From a checkpoint of a small mixture-of-experts model trained on Wikipedia: 192 cubed ReLU neurons an expert, a variant of Muon for the experts.
Below are experts of layer 6 (counted from 0) of a mixture-of-experts language model. Rows are named router (the router's row for the expert), up (a neuron's input weights, with its number) and show model dimensions 192-255. Each number is 50 + 12 x the weight over its row's rms, rounded and kept within 0 to 99.
After each expert's rows: "mostly gets" lists some tokens that are sent to it at least half of the time; "gets" lists some tokens that make up at least twice as much of what it gets as of all text. This comes from a sample of Wikipedia text that the model never trained on. Tokens count by the router's weight.

# expert 27
router:64 38 41 33 54 45 43 45 72 57 45 49 43 65 61 43 66 63 27 52 50 54 28 45 54 43 43 59 33 70 73 33 63 34 66 33 59 54 64 32 56 54 52 35 54 77 51 56 42 58 43 61 45 36 45 38 42 49 53 41 42 61 52 52
up0:43 38 60 56 42 65 54 43 47 41 30 55 60 49 53 50 30 55 67 73 29 58 52 52 31 54 59 31 35 50 28 49 26 47 55 56 50 61 44 54 58 43 41 49 19 49 65 53 56 26 49 45 60 63 50 36 53 47 58 57 58 51 46 41
up1:53 51 38 56 63 55 46 49 42 49 49 46 50 52 47 31 49 46 49 29 58 27 44 33 59 41 48 42 57 49 54 68 56 28 35 24 49 61 54 57 32 57 39 46 56 34 62 63 39 59 53 51 43 48 82 40 59 75 36 36 48 61 25 43
up2:44 31 49 49 65 72 46 60 45 53 61 41 49 62 44 54 34 48 55 52 56 52 62 75 57 48 63 48 44 60 49 40 60 56 45 33 66 38 36 53 38 50 42 40 37 67 66 41 15 42 43 52 32 39 29 62 25 64 52 56 37 63 64 44
up3:43 46 70 68 32 73 61 54 47 42 48 53 49 51 26 46 28 57 65 61 26 51 44 45 46 61 63 35 62 45 71 54 66 44 65 60 46 46 31 67 49 47 40 61 45 46 49 34 35 60 41 20 34 29 51 29 57 50 64 48 33 42 30 43
up4:46 78 49 59 53 42 42 37 37 51 55 76 64 58 27 40 50 48 67 36 25 55 52 47 45 68 57 48 49 83 48 53 36 67 47 58 65 44 36 47 42 28 50 63 35 48 52 54 35 54 67 47 67 45 42 46 53 50 23 60 62 36 43 54
up5:50 49 54 34 54 41 50 65 48 42 58 36 48 49 63 45 38 56 67 52 46 43 50 65 58 48 45 24 60 35 41 28 56 37 67 51 56 36 58 49 44 47 41 34 53 44 40 40 48 63 92 53 49 36 24 48 88 43 44 51 34 65 36 41
up6:53 44 73 52 54 30 65 59 41 25 33 62 50 64 43 58 39 42 62 79 48 37 39 52 62 67 58 43 51 35 63 44 55 66 63 26 34 68 52 59 40 48 52 57 65 47 35 37 44 57 51 56 68 46 35 55 63 58 57 88 37 69 58 61
up7:43 38 52 53 23 41 65 63 48 61 57 56 57 25 60 33 49 63 57 39 58 64 51 46 65 47 39 33 65 41 54 60 58 40 42 41 41 70 21 60 46 33 56 44 29 34 37 46 39 72 66 42 23 19 46 39 61 54 23 59 36 48 40 58
up8:55 52 48 61 40 47 49 44 45 63 60 77 61 45 20 45 46 58 80 38 62 57 49 53 41 58 56 46 46 53 61 39 54 52 61 62 72 46 32 66 32 29 37 83 40 42 24 54 22 68 53 41 36 38 49 56 42 63 48 63 40 34 47 33
up9:25 61 55 65 55 34 54 56 40 57 66 74 55 39 50 44 48 71 47 70 30 62 36 39 27 54 41 43 57 50 63 30 38 26 52 54 46 53 56 43 41 37 44 43 61 37 60 48 61 44 54 53 63 25 49 67 46 56 60 75 37 31 40 50
up10:60 37 38 34 33 53 42 37 48 61 41 51 37 38 46 45 29 64 71 42 50 44 27 49 63 44 53 43 54 48 44 68 72 32 35 73 78 56 52 35 25 36 59 74 66 40 39 43 35 66 50 66 48 56 44 39 44 42 50 42 40 32 60 54
mostly gets: " films", " Genus", " Votes", " Website", " companies", " episodes"
gets: "\n", " was", " were", " is", " are", " been"

# expert 8
router:41 73 56 64 41 45 48 67 36 53 61 59 59 50 38 41 55 54 57 68 53 32 32 39 52 59 44 65 28 43 53 43 53 47 24 71 49 57 26 51 47 54 40 50 56 46 39 52 53 44 59 66 37 44 50 41 82 46 73 67 20 43 38 58
up0:69 55 55 58 50 50 54 48 45 65 59 55 41 79 49 29 47 44 60 60 33 46 69 55 42 41 49 51 59 49 42 62 44 52 74 76 34 38 56 58 38 38 70 54 49 61 56 35 44 66 55 35 51 48 35 71 49 54 41 52 43 38 56 50
up1:55 51 56 41 50 61 39 50 53 55 60 74 63 39 52 33 46 62 36 47 71 30 49 38 71 59 72 35 60 48 35 68 41 36 67 67 49 45 52 49 38 50 57 41 54 40 38 45 46 56 55 59 49 60 66 66 65 37 45 47 48 46 47 38
up2:49 45 42 65 44 46 44 62 50 41 49 56 40 58 43 42 49 41 34 39 61 56 68 42 67 50 47 52 39 56 42 41 39 43 66 65 57 42 32 50 44 40 47 53 43 36 39 32 29 59 52 62 40 16 42 74 52 69 44 63 52 43 64 63
up3:61 75 59 49 26 50 43 37 41 45 67 76 61 46 49 48 74 68 54 31 37 57 47 49 36 49 65 52 43 52 49 19 46 57 52 69 38 33 26 61 46 42 34 61 18 44 39 45 60 81 27 29 44 54 53 43 49 53 48 56 58 34 60 52
up4:35 34 47 53 55 34 67 56 46 50 58 23 54 57 49 56 35 35 58 21 44 64 36 60 29 67 32 36 52 60 43 44 47 48 54 38 63 27 72 56 47 51 33 40 34 52 44 57 53 65 50 41 42 48 72 47 50 57 45 58 51 51 63 45
up5:61 33 45 61 47 47 32 45 46 40 54 42 25 60 52 59 57 46 63 41 50 56 43 61 55 58 44 53 60 26 49 42 49 21 57 36 56 34 48 41 36 26 55 59 70 47 59 63 52 70 62 44 53 30 22 52 45 50 31 44 53 49 43 53
up6:30 44 73 43 34 68 51 46 54 49 53 54 63 30 29 43 59 44 51 56 44 54 56 58 42 54 59 44 61 53 63 37 52 33 75 38 63 45 30 38 27 38 52 52 47 58 45 43 37 57 57 37 53 28 38 56 45 53 50 55 35 30 47 38
up7:52 44 65 35 56 42 59 36 45 57 78 46 45 33 36 46 56 52 58 61 43 38 52 62 53 38 55 43 81 65 37 59 50 40 32 65 53 61 43 73 49 60 66 89 37 30 51 42 45 47 67 41 47 36 47 49 35 61 56 36 31 28 66 63
up8:38 38 56 54 29 40 29 69 40 41 67 65 38 67 50 31 27 55 70 41 57 56 54 36 54 44 65 55 45 44 46 39 54 45 48 79 47 27 44 65 23 50 38 72 65 66 46 46 42 42 65 30 30 36 63 52 33 36 54 45 46 48 44 37
up9:49 66 76 70 42 38 72 62 45 51 46 68 60 36 75 53 56 70 62 33 40 30 57 55 63 62 58 61 51 59 26 58 36 49 65 64 67 43 48 52 25 52 64 63 48 48 57 71 62 45 41 61 34 34 47 54 66 63 55 60 37 40 53 60
up10:62 42 47 40 47 18 48 41 27 45 51 63 56 64 50 40 55 72 82 43 51 36 40 57 69 34 37 50 56 45 53 42 31 33 57 63 49 48 37 47 52 61 48 61 57 37 62 56 36 48 48 71 67 40 45 38 63 43 48 52 59 53 72 52
mostly gets: " ISBN", " '", " structure", " bridge", " building", " project"
gets: " |", ")", " \"", "'", "3", " to"

# expert 29
router:29 47 63 71 47 58 43 38 57 65 71 81 54 65 35 54 55 41 37 38 50 34 36 65 36 63 44 35 45 40 32 46 51 64 64 61 36 67 48 73 32 59 44 59 26 39 47 46 55 51 62 51 43 34 42 38 54 44 29 48 46 50 31 45
up0:34 60 61 57 49 57 40 50 57 29 45 39 66 56 33 52 32 58 49 67 44 57 58 58 44 37 52 57 37 40 55 27 41 49 55 50 48 51 40 41 41 14 53 68 18 57 56 37 45 53 72 45 40 42 44 50 31 35 69 65 57 41 50 42
up1:20 43 63 56 47 60 57 29 50 30 67 26 67 61 34 68 31 48 64 48 48 36 51 53 54 36 53 56 46 50 52 38 22 39 38 75 84 36 40 51 48 67 46 46 76 66 40 61 45 53 52 42 54 37 42 50 45 41 46 51 40 53 43 57
up2:31 62 43 40 51 38 42 43 52 61 54 63 50 52 51 66 32 62 54 61 37 50 37 47 55 51 63 37 60 57 48 47 47 21 53 55 53 42 46 48 53 40 54 41 66 39 26 59 67 47 63 38 61 62 40 34 48 44 54 51 47 55 37 59
up3:53 43 61 68 36 45 53 39 50 41 49 53 51 59 30 24 49 45 58 42 37 56 19 70 47 53 39 34 39 56 48 52 56 36 41 52 57 58 43 46 47 41 55 40 39 64 36 61 56 61 52 65 31 69 57 55 45 59 60 63 38 29 74 46
up4:37 36 66 42 64 31 42 53 56 53 34 64 56 58 54 39 31 41 65 83 38 64 26 48 51 59 77 17 59 55 65 64 55 58 34 75 46 61 48 50 38 42 47 43 59 62 37 40 47 38 76 34 33 54 40 56 54 40 54 54 50 33 63 43
up5:38 55 60 62 47 41 58 61 42 50 46 41 57 50 42 27 58 37 63 35 71 50 33 46 44 60 42 36 54 53 60 35 48 53 47 44 45 46 51 71 29 49 61 51 48 46 52 55 34 60 53 44 54 35 60 69 59 48 43 56 46 23 43 44
up6:55 38 48 61 44 40 63 41 63 66 54 70 61 62 57 55 40 39 69 56 50 48 69 66 49 53 42 46 41 43 45 50 55 48 47 54 52 51 41 57 30 51 52 52 72 49 49 49 48 42 44 23 45 53 46 54 43 71 32 59 47 48 38 59
up7:47 57 47 43 36 34 43 46 22 30 42 45 36 57 71 48 67 39 60 50 53 25 55 33 63 46 28 46 62 52 42 54 41 27 46 58 77 58 44 45 31 42 55 65 62 27 53 54 71 73 35 35 37 39 49 45 57 38 46 47 50 57 73 37
up8:39 72 55 56 42 51 24 31 39 49 32 66 74 48 43 41 56 57 46 71 46 52 68 65 51 64 44 53 55 72 56 36 50 47 42 70 59 51 39 52 46 55 48 55 39 48 73 58 65 34 61 59 32 54 53 60 67 56 52 46 44 59 34 53
up9:60 46 40 37 42 15 56 56 44 50 60 37 63 46 47 38 72 59 67 57 52 42 44 55 48 40 53 32 57 56 43 62 39 60 42 31 45 52 62 31 70 49 41 50 51 32 36 50 40 46 53 49 65 47 40 52 53 63 42 28 34 33 60 55
up10:49 63 62 37 35 32 34 53 44 56 31 36 38 61 42 49 33 67 87 41 51 54 42 62 54 51 54 38 60 64 52 48 39 63 38 61 41 46 60 64 67 36 43 47 50 45 45 44 56 62 55 36 40 33 44 53 60 53 55 47 48 54 23 35
mostly gets: " According", "|---|---|---|", "According", "While", " While", " These"
gets: "\n", " as", " by", " The", " and", ":"

# expert 20
router:39 47 37 67 52 50 58 57 57 32 58 31 48 40 63 55 43 38 44 33 53 76 46 64 32 37 71 56 62 21 41 48 67 59 70 48 44 83 71 57 42 55 45 54 48 49 64 58 66 54 59 69 46 61 50 51 70 54 54 59 38 70 35 47
up0:57 66 61 64 40 61 31 51 41 16 59 51 53 55 52 56 42 53 64 30 34 39 45 34 28 60 45 42 34 64 51 50 48 52 39 56 49 58 32 63 41 40 40 53 44 30 55 42 64 68 63 21 40 69 44 41 50 43 27 48 56 55 48 47
up1:39 46 47 71 56 22 35 58 49 61 47 51 63 32 32 51 50 64 41 69 23 42 51 28 38 64 59 42 63 51 59 37 41 43 56 44 45 56 51 50 61 35 43 37 29 59 56 56 56 40 65 17 32 54 37 59 58 60 57 39 41 39 51 51
up2:39 57 68 46 58 49 38 30 56 68 43 55 60 51 43 53 64 51 40 67 45 42 65 56 51 41 40 51 62 56 57 56 32 60 49 51 52 50 67 52 31 48 46 50 49 25 64 48 53 56 49 42 22 49 52 32 40 51 39 59 34 33 53 62
up3:55 52 63 58 45 66 30 45 49 71 40 32 64 55 40 35 30 56 71 64 48 49 40 42 56 62 52 42 66 41 75 59 66 68 49 49 62 75 49 51 58 42 38 59 58 41 43 48 31 60 46 24 28 29 33 52 52 49 54 47 33 48 36 36
up4:48 54 54 61 32 71 35 60 71 41 47 62 46 54 54 38 71 62 62 40 63 56 43 41 49 29 61 29 33 62 44 58 57 50 34 69 53 53 49 58 49 28 83 50 63 51 44 48 45 70 54 55 42 45 34 64 60 57 54 49 44 57 34 63
up5:60 48 39 54 39 53 40 45 30 63 57 53 51 60 51 42 36 57 65 54 31 49 40 53 76 62 67 43 56 36 71 70 47 45 33 71 35 55 43 46 21 25 72 69 61 55 40 64 30 49 60 51 65 50 23 50 67 54 56 63 41 24 42 57
up6:49 26 60 57 65 62 39 49 51 36 50 49 46 50 47 62 47 26 55 51 39 56 32 39 64 36 61 42 60 26 64 26 55 49 46 59 62 56 56 26 52 45 52 54 41 38 66 46 41 57 59 49 57 41 44 63 66 57 50 49 41 61 53 36
up7:40 43 49 71 32 57 35 78 28 36 66 47 59 41 24 37 57 54 29 39 44 49 46 44 66 45 59 49 57 57 57 25 31 56 56 66 42 41 40 65 43 47 36 49 38 73 53 40 48 56 61 34 41 58 53 65 74 50 64 60 33 57 44 57
up8:58 46 62 53 42 62 55 50 40 61 29 57 42 47 22 63 43 50 88 53 53 47 48 53 56 65 46 55 60 63 56 39 28 53 52 63 67 52 45 60 32 38 50 27 35 32 46 66 45 47 61 50 18 50 42 60 38 41 62 58 52 48 54 39
up9:57 42 57 67 07 59 56 59 48 35 37 78 60 58 36 51 51 45 31 35 46 40 60 39 54 43 65 41 58 50 44 50 54 42 63 50 48 47 48 62 50 37 55 74 60 65 26 50 50 60 55 50 45 35 44 60 59 43 49 57 52 60 49 45
up10:45 64 43 58 47 57 11 70 67 55 46 66 84 41 57 59 48 67 50 67 51 58 44 51 49 53 44 30 57 44 63 42 35 41 66 52 58 22 39 45 31 17 52 56 44 63 64 43 41 43 45 44 44 37 36 61 54 45 57 43 53 59 76 54
mostly gets: " considered", " COVID", " dec", " returned", " high", " main"
gets: " ", "2", "In", "On", " In", " on"

# expert 14
router:68 35 32 40 50 55 49 47 64 60 48 49 43 64 75 60 59 37 26 71 68 61 65 59 30 35 45 56 37 52 38 58 63 54 57 33 57 48 57 28 50 60 56 53 48 69 61 62 62 30 52 73 52 70 74 58 32 57 57 39 66 70 54 52
up0:30 52 65 40 32 71 57 54 35 43 50 60 67 66 30 51 45 36 64 63 38 56 66 41 50 55 46 71 41 43 42 26 52 40 36 54 69 45 56 69 47 47 64 43 19 51 49 63 38 35 62 31 53 60 55 68 51 55 46 59 59 50 51 29
up1:18 44 71 38 48 43 63 48 44 60 49 42 66 31 39 38 18 58 70 46 54 36 44 74 58 67 55 38 49 48 53 47 38 44 47 53 51 46 45 42 55 22 48 47 41 55 46 56 42 56 59 46 54 42 60 50 68 65 31 62 51 17 39 45
up2:51 72 66 54 46 49 57 59 67 20 52 71 58 65 37 41 43 54 32 34 29 69 45 44 65 62 42 37 45 45 51 60 43 23 57 52 50 48 51 53 35 48 40 65 40 43 49 37 52 36 57 38 50 69 56 47 68 53 28 79 29 56 46 46
up3:68 61 49 58 38 48 45 49 49 36 41 71 68 43 41 44 41 71 59 76 40 48 53 34 45 44 55 23 47 53 52 52 55 41 72 72 56 65 73 32 43 44 39 53 46 58 54 37 62 67 50 67 36 55 33 44 75 48 61 77 39 53 62 57
up4:30 56 59 54 31 44 37 42 55 42 60 49 53 49 40 41 36 62 59 34 52 49 54 42 56 67 43 36 58 34 41 56 56 39 44 57 53 58 60 50 30 45 39 47 37 36 56 51 69 58 47 55 64 36 46 59 73 69 66 58 54 47 67 46
up5:73 47 47 76 73 40 40 58 43 56 42 72 70 72 76 42 48 75 61 30 32 37 52 57 47 61 55 34 37 50 54 53 65 43 58 67 45 63 39 59 60 34 47 41 48 49 41 38 60 61 57 47 39 30 55 54 56 53 40 59 34 63 72 45
up6:38 68 56 22 59 44 64 34 36 61 57 73 30 53 45 72 43 63 81 46 55 51 28 52 65 41 66 28 54 66 57 58 32 37 50 49 44 31 57 61 73 33 46 47 32 44 53 40 52 57 88 52 34 46 50 48 67 52 50 64 42 48 43 65
up7:60 63 44 63 41 50 36 42 43 46 57 83 30 48 60 65 62 51 34 51 19 66 48 42 56 69 54 34 40 52 72 50 22 48 37 69 56 50 44 64 42 36 40 49 47 48 39 47 50 51 62 56 38 20 40 46 71 62 47 65 54 36 41 54
up8:48 52 69 72 44 62 43 55 44 63 58 81 54 46 31 36 52 59 82 45 34 37 59 64 50 41 83 32 35 39 60 27 60 46 66 65 60 52 48 58 41 54 49 53 42 52 43 70 59 48 68 56 37 33 40 57 74 47 47 42 34 26 60 54
up9:51 51 71 37 46 62 58 39 41 51 54 60 58 75 30 50 66 53 65 49 62 42 43 29 38 42 62 33 32 52 53 46 30 60 59 60 74 48 49 54 48 42 55 46 32 45 43 71 42 72 70 20 56 60 36 45 62 50 28 44 48 45 38 33
up10:39 58 62 46 51 47 41 65 42 47 32 45 61 61 49 43 48 55 64 55 37 33 50 39 46 62 34 40 44 43 62 52 35 51 32 59 67 51 48 73 26 29 46 62 40 58 38 33 45 58 44 32 46 54 35 44 41 80 29 53 52 28 43 48
mostly gets: " MPC", " ±%", " Died", " His", " because", "Best"
gets: " the", " |", " The", " He", " he", " who"

# expert 17
router:56 46 36 36 67 34 68 49 49 58 45 24 46 39 52 55 53 48 49 58 71 46 60 62 46 41 44 56 48 51 48 64 47 59 58 38 46 47 68 40 66 67 65 55 45 58 48 43 47 46 37 49 68 68 57 54 24 54 55 52 68 48 69 68
up0:51 44 59 65 50 55 51 61 42 31 43 47 42 44 41 39 67 61 84 49 57 48 37 55 45 69 58 53 43 60 54 31 60 57 76 50 47 53 30 45 32 47 44 75 56 40 25 37 58 75 26 45 59 40 53 48 55 52 50 71 52 52 54 36
up1:34 41 74 44 55 23 32 48 28 55 65 60 53 65 50 70 48 54 52 54 55 53 45 42 52 86 40 39 50 27 46 43 45 56 68 50 61 36 38 33 47 47 50 36 46 49 42 57 53 47 47 54 54 34 70 57 80 65 60 49 55 33 31 40
up2:48 68 59 68 50 55 49 73 38 24 53 76 63 54 43 41 42 62 70 33 39 54 57 46 44 49 53 43 63 48 59 50 34 38 28 59 51 59 39 69 37 34 59 57 37 47 60 39 50 74 49 31 41 34 50 20 55 50 73 60 56 36 50 34
up3:53 51 37 72 46 36 48 35 37 58 43 68 47 57 50 34 44 62 41 39 52 36 78 32 49 58 46 26 56 61 30 47 24 63 48 62 57 39 51 57 61 48 53 76 53 37 49 36 55 42 54 58 61 38 44 41 93 32 42 58 40 49 34 52
up4:52 54 50 51 44 59 43 55 50 36 53 49 76 61 42 46 46 49 44 38 46 60 49 39 37 57 38 52 69 60 51 60 43 53 56 52 49 50 54 53 70 68 65 63 35 62 50 51 44 43 63 43 38 24 43 37 35 56 60 50 60 49 34 28
up5:24 47 44 49 34 73 42 59 45 57 45 64 41 55 47 55 24 33 79 50 53 49 49 39 57 53 49 43 15 68 50 38 59 53 37 55 72 41 34 61 34 48 42 52 42 16 53 54 66 67 52 57 27 34 48 58 69 45 68 52 29 45 46 59
up6:63 64 62 47 47 67 26 64 61 33 52 52 44 36 28 52 59 59 75 42 56 39 62 57 60 74 35 54 53 40 40 47 37 46 65 63 42 42 45 59 63 19 65 43 44 50 65 54 28 51 64 53 55 44 25 40 40 58 42 48 64 36 46 32
up7:39 46 63 60 41 36 63 34 56 20 74 62 49 40 44 55 36 38 63 53 46 50 52 44 41 44 57 70 46 61 65 56 41 51 48 61 52 63 31 53 41 51 41 66 59 26 35 56 74 46 76 54 42 22 65 77 46 49 36 47 58 31 57 34
up8:33 64 59 59 44 72 36 47 41 49 61 65 41 54 41 40 27 46 65 58 42 50 42 47 59 50 48 29 70 60 37 54 46 32 47 51 52 55 60 50 43 34 64 44 52 32 50 47 37 32 44 37 40 35 38 38 55 33 59 81 47 55 52 45
up9:41 39 38 58 39 49 55 45 36 46 51 63 48 62 25 48 47 49 55 65 63 33 46 43 62 55 68 40 26 58 45 57 49 43 26 54 51 54 55 68 47 78 50 54 84 45 69 34 62 59 53 63 42 63 23 56 54 34 36 40 39 46 64 33
up10:47 26 72 40 48 86 22 50 50 45 42 50 63 50 49 49 70 49 75 65 38 63 51 45 63 52 42 33 50 41 46 49 37 42 60 56 53 50 25 57 39 43 48 39 36 31 44 53 41 44 47 38 33 60 26 45 54 39 49 56 60 62 49 68
mostly gets: "Government", " Occupation", " Phyll", " over", "sq", "General"
gets: " ", "2", "===", " S", " over", " B"

# expert 16
router:49 53 29 41 63 49 35 47 61 65 53 53 51 29 66 58 54 45 24 45 61 64 56 62 29 26 49 50 30 62 45 45 66 57 54 36 52 43 68 60 63 43 62 37 59 46 63 62 57 30 37 66 56 42 56 45 40 29 67 51 54 49 50 56
up0:37 65 58 49 45 42 38 42 37 25 40 33 43 38 41 35 52 49 59 59 37 45 48 49 62 62 46 38 56 34 70 56 54 50 46 74 52 60 53 62 51 21 53 41 47 15 34 38 44 46 53 47 57 54 44 72 79 46 55 45 43 41 47 52
up1:31 52 45 51 52 38 53 29 47 43 42 68 53 47 55 39 55 58 52 53 25 48 50 50 71 60 52 38 62 46 60 60 30 50 27 48 49 60 35 71 52 25 56 56 39 59 53 50 60 48 67 38 62 57 63 42 77 55 43 45 49 37 50 27
up2:56 58 51 58 40 54 45 25 36 55 28 73 58 42 24 38 37 67 60 48 75 32 50 51 67 48 24 46 64 75 65 53 56 38 46 40 42 53 41 56 51 60 35 58 55 58 55 42 47 63 55 43 52 50 53 47 78 59 38 50 45 41 30 50
up3:62 60 38 72 57 41 34 52 76 50 41 41 42 57 30 51 44 47 51 42 38 43 49 60 51 60 46 58 57 60 64 40 29 46 48 72 33 42 67 54 66 65 26 47 28 38 64 54 39 32 56 31 51 42 38 64 38 61 51 53 53 64 62 45
up4:55 61 74 55 65 51 47 50 33 37 73 65 51 50 41 49 45 49 71 38 41 47 54 43 48 57 45 49 56 52 54 42 45 49 53 53 37 56 44 35 47 49 45 64 44 54 51 44 53 66 70 47 62 58 31 41 60 42 50 75 50 39 42 53
up5:37 40 54 59 38 48 57 61 57 27 61 46 57 56 52 36 44 61 51 47 47 70 39 45 57 45 53 24 63 45 65 44 53 41 41 56 49 45 53 41 35 52 30 71 36 51 64 55 30 60 67 50 48 31 41 53 58 57 60 43 35 41 36 43
up6:25 41 54 44 44 62 57 37 47 54 45 45 46 40 23 34 20 61 55 60 47 52 33 47 39 74 49 40 67 40 64 33 42 49 43 74 61 62 24 44 36 52 56 68 30 42 55 34 62 65 44 52 50 53 57 38 58 45 52 39 57 24 26 50
up7:53 47 77 60 53 41 27 58 46 46 71 60 49 70 23 42 64 43 70 41 80 47 48 54 63 78 67 39 62 51 57 49 46 29 39 56 63 46 45 37 60 48 32 52 69 66 65 51 48 46 49 51 58 41 56 64 68 65 72 35 63 76 29 45
up8:51 60 41 56 28 46 45 50 41 42 45 48 46 72 25 44 33 49 48 17 55 47 58 71 43 61 52 17 58 49 30 49 47 18 67 43 40 43 49 67 56 39 66 43 38 66 60 48 48 57 48 24 38 23 46 46 68 40 43 70 38 44 30 34
up9:25 24 44 59 41 34 35 51 60 48 66 64 48 41 58 44 62 66 25 68 56 49 27 58 50 61 71 70 70 56 47 48 35 74 22 74 27 25 54 51 58 48 45 33 45 48 42 55 52 56 62 44 42 50 35 48 47 48 60 50 50 66 40 45
up10:36 67 63 60 46 44 40 43 39 50 52 64 38 48 52 39 47 61 76 45 55 48 53 36 56 59 39 44 61 51 54 49 17 48 42 61 63 59 24 65 37 34 52 48 31 44 48 62 53 63 55 52 50 35 41 50 61 64 52 60 63 42 51 34
mostly gets: "|---|---|---|---|", "|---|---|---|---|---|", "|---|---|---|---|---|---|", " This", " returned", " main"
gets: " the", " to", " The", " had", "The", " this"

# expert 31
router:44 53 66 61 46 44 40 58 33 50 58 71 71 42 32 34 44 57 68 36 38 41 41 45 65 72 51 38 62 62 68 43 38 38 39 58 51 67 30 58 36 30 48 64 38 32 43 45 51 63 67 43 39 36 40 50 66 52 58 68 43 39 37 37
up0:36 32 45 73 64 62 71 41 42 47 60 58 37 53 39 58 46 48 46 51 59 24 26 63 54 31 53 53 68 61 65 62 33 56 46 61 48 47 37 54 25 47 68 56 38 59 32 46 19 48 64 56 54 31 36 46 69 46 44 54 35 41 38 51
up1:50 54 56 72 31 54 48 33 48 50 55 71 63 54 70 48 47 43 55 39 34 51 68 53 51 44 68 60 41 46 43 36 42 48 20 41 45 67 24 59 67 44 35 78 38 47 35 52 51 68 63 32 47 44 35 46 56 56 64 69 45 50 45 71
up2:61 46 37 60 20 63 65 41 36 35 30 63 56 63 57 62 43 44 49 55 52 56 36 57 66 70 51 60 49 40 59 38 40 57 42 78 43 61 37 60 21 60 48 64 60 41 58 39 41 55 58 58 58 50 32 55 66 47 44 51 56 57 47 39
up3:36 28 48 69 24 62 37 43 60 63 49 58 62 56 48 46 51 38 40 42 59 43 42 41 55 68 58 56 44 35 43 49 51 54 66 70 68 31 52 42 40 55 29 54 40 52 33 51 39 48 51 60 42 75 39 49 56 56 46 50 23 39 47 50
up4:60 55 73 65 39 46 59 73 37 26 17 75 48 60 55 38 39 60 76 35 49 53 37 75 38 59 65 47 84 54 47 36 39 50 50 62 67 62 41 77 40 45 41 46 53 51 37 39 52 55 61 55 41 48 38 60 54 50 60 46 33 34 56 28
up5:72 36 61 68 59 47 36 28 68 51 62 74 78 55 54 68 43 61 36 39 64 40 59 66 60 70 54 50 43 70 56 55 46 63 51 77 58 53 34 52 51 45 71 48 45 57 56 44 56 47 55 26 41 57 59 33 46 90 53 52 53 41 55 32
up6:60 68 71 58 66 36 52 24 32 39 65 55 67 73 74 49 34 45 75 60 76 50 48 42 62 59 40 37 37 68 57 41 42 50 29 59 42 51 57 47 54 39 70 27 44 41 39 39 59 65 66 51 25 43 54 47 66 40 44 47 59 63 46 29
up7:40 64 71 70 53 44 33 44 42 63 57 57 60 47 49 49 48 55 74 31 49 29 32 46 69 69 54 63 58 51 72 67 55 92 41 73 66 42 36 38 64 43 46 45 52 70 47 34 47 40 24 36 54 38 58 38 58 53 66 65 36 32 60 43
up8:71 31 44 59 38 35 60 37 60 36 49 47 54 45 44 41 25 66 76 70 34 55 42 33 49 59 55 42 45 51 65 45 20 34 35 53 65 48 56 52 34 44 42 29 58 43 67 59 59 66 82 43 34 37 46 33 69 40 58 55 59 21 46 45
up9:42 65 51 65 59 42 49 50 44 52 45 74 47 70 48 46 34 57 80 53 39 55 39 32 68 77 55 31 56 47 75 51 55 36 49 66 44 37 32 73 40 43 51 45 51 45 50 53 34 46 72 57 29 54 56 73 48 67 55 63 55 74 49 55
up10:46 45 66 49 65 54 62 65 43 48 64 54 73 48 31 78 55 53 47 44 26 49 59 72 57 77 48 53 59 64 48 45 54 35 59 45 48 44 36 68 58 58 72 49 44 40 40 32 49 44 57 41 58 39 43 53 57 67 45 49 49 36 45 55
mostly gets: " According", "According", " Density", "St", " Candidate", " St"
gets: "\n", " was", " were", " According", " St", " been"